Experts of a small language model: width 320, 64 GELU neurons an expert.
Below are experts of layer 4 (counted from 0) of a mixture-of-experts language model. Rows are named router (the router's row for the expert) and show model dimensions 240-319. Each number is 500 + 50 x the weight over its row's rms, rounded and kept within 0 to 999. Numbers have three digits each.
Before each expert's rows: "raises" lists some tokens whose logits its average output raises strongly, later layers aside. This comes from a sample of Wikipedia text that the model never trained on.

# expert 15
raises: "'", ", ", "-"
router:528530438367550488524545415579469532465568564534497547418554505484503515459512552497494407468462504541555521512560446473436518453501599405406616478430385541401604418435436531444481437517447417573515453493438421462611545524532532549543501518

# expert 2
raises: "| ", "- ", "==", "===", "== ", "= "
router:594516548568508541609552455527503561469508590514465545541498485435541566511499439477554486428516514575538543442546453477472463515496470454482442433485475522503506401516511500531593484539474534504484471527430487531593429539473533451509429578

# expert 11
raises: "in ", "on ", "to ", "-", "as ", "("
router:664545499423449472475590500518500483440509461487555528453492489486537563461502469600542463494537490516473521525484493468507447369613491514544542507502501483537458475551470396518567514443537476460516498521479486415501478504475530419563455540

# expert 7
raises: "ation ", "ates ", "ess"
router:511482534441531406600658414562458494460511550458451431498421513464429510585522478443468446513571505539530453516519485504461516472479561469547475455515454456467467477531553478519445505498495520428523419616452460482554439523437508460478518521

# expert 38
raises: "est ", "(", "sion ", "ing "
router:427476546487489566536534453551455563478469489494512455516395461457614569507514427580511468444488493494484553498484507428494506476632562487547510414498385649385418445495562444539570451484540542530511422531478470494533400463454506524516486538

# expert 19
raises: "of ", "and ", "in ", "(", "from "
router:566505526386376497566469499590479558523497551438488561445477468468565514539568527530627473419542523538456467457539426448446492430584482500474538464458559574416415546496550495516570473536582562423478388459408443493533503417432496556549495536

# expert 12
raises: "which ", "where ", "but ", "whose ", "refer", "including "
router:540511521486492514515557559566486550428468579525490596513445481398534500542527524505594494499621440522414473488515449545562537481503437518505517403425466583494456471497540477514566446475498513492507482570461489571522450550448550440513451494

# expert 36
raises: ", ", ". ", "; ", ".", ": ", "on "
router:594424544530426468509569511501515518448518442464551513518380500471579596464443448528564461434522449518514449476420484446542507442623471488537491501485520580437459425400527362497468526496519550499585420502503497417588430529404557478569498544

# expert 34
raises: "at", "is", "an", "om", "ag"
router:502569478462452440590484444535475534494564529427519446481522576465475467557486446502533523526489608555551477483534489477469485513513543526547506429387525535394436476457515502583519500593512552467497434501476423481464583516528514547567436461

# expert 28
raises: "in ", ". ", ", ", "on ", "."
router:460504425549556534516546502538498503479545501501593539501493504465474471623494453452501433530526529545455566459511472466545412488556533463464443468446534474487506436614440485559531476516472495465588543495463402513526599512500542419532463457

# expert 37
raises: "C", "T", "G", "d", "m", "D"
router:553512539471501531519489415526432518502446568423439535468505460495562589520541487507509421464589620476504548573487495526484489429493482510404557493530539428514512471551438516492529480530511511488530550524465495438574505567402570510521553600

# expert 31
raises: ", ", ". ", "ation ", "("
router:647506471496509462548550524495450549484514506493570567413413552448504522534557565561591391480570544482528412500528492537575456490552452560449511487478557512569521445491436506499552427519468491545566494505460467462502543609490569547500526560

# expert 29
raises: "am", "and ", "en", "an", "on"
router:434530544491528481478511467526421514520516638435481408426429415427517542527521513560498408495542561499489474467619510486547463427483376565539487419455424545519458463419477513494482517491505528385531443554443516573543408494504578568482494512

# expert 8
raises: "-", ", ", "(", "and ", "in "
router:584466511526523451549503407555501540378526551425522563436495495499480520546440527430462498436567516525504498506535476460441471506469512509479630480473459529450530470481558510521498446509477582488496414537498339525550404431409534502473408474

# expert 32
raises: "i", "s", "on ", "on", "e", ", "
router:538530587444437511605503536499500577506563484510568478391449485511509473506557432590541531397517540471484538511548476485517492488461551510566628437355442549426444495442522449463567417541563515444558474449539485443530527557434488568462519496

# expert 35
raises: "in ", "and ", "-", ", ", "h", "on "
router:576514462494418602610619447476466544528497567496520480487482539500548494535557577471470464476584480547486520457503452425488473480450512486323503489462495472448546543471439482506441428516468483437534412437465536484551452525467520539503447509

# expert 3
raises: "They ", "Since ", "There ", "The ", "It ", "This "
router:600459433412449485477462531517477588447545474484578459502553581493447554577570483482493507533570501546480551496489401395554458476527600559436484447480531486498551547442535489586470415551500505426495389461548469441525454508504539485542412517

# expert 18
raises: "the ", "this ", "a ", "their ", "them ", "her "
router:432539504402508560534514451567481482455479530432469510497486490462522500562535545588482418467539596561436463461539507435543443431543504520542546467521503524465440481409581497518506469506587532491510501589441471488480451492423538496429499553

# expert 1
raises: "a ", "s", "in ", "in"
router:501551479434547550564491361587474473513546512421560466512422466513565534580580502550512468474592581549488509483488514528458483513582400546538591481485435528443477445543509438534568509509559451466466494530487472556565369490457509548557514479

# expert 5
raises: ", ", "(", "at ", "and "
router:495549521515428494557554532540415552505523557467495517514460544421515578462556499515655482509507581538516453591524502479482458460540494526483567557486493530512548462464497528504535470414539548515583523574454542487539441538494561489474584515

# expert 33
raises: "\n\n", "\n", "as "
router:500501510472533421543555476540458524537528494478611565440431470508454473543477485482542475454506443576577551552451479513527446502494482461551529527434434522492460518462524420559452451549525485506465480500490492414454481411444515411546485518

# expert 22
raises: "(", "of ", "and ", "in ", "to ", "for "
router:468439509438481527619478503493436563521492542453551570517499467463611530510484529469551431464503524529509422409489442476578506482598537499497480416486550533511424427482564465486581534466510574489476481601502469482505513449492549457630440524

# expert 26
raises: "an", "and ", "al", "in", "et", "o"
router:558545609412460568524489524479498653444465496512506517488474473440574476527506503567579451514484554538486500548526473495541449450567515562517503464460483561529505449542523473491534534497571491491568512570479500426537436581452501481539573459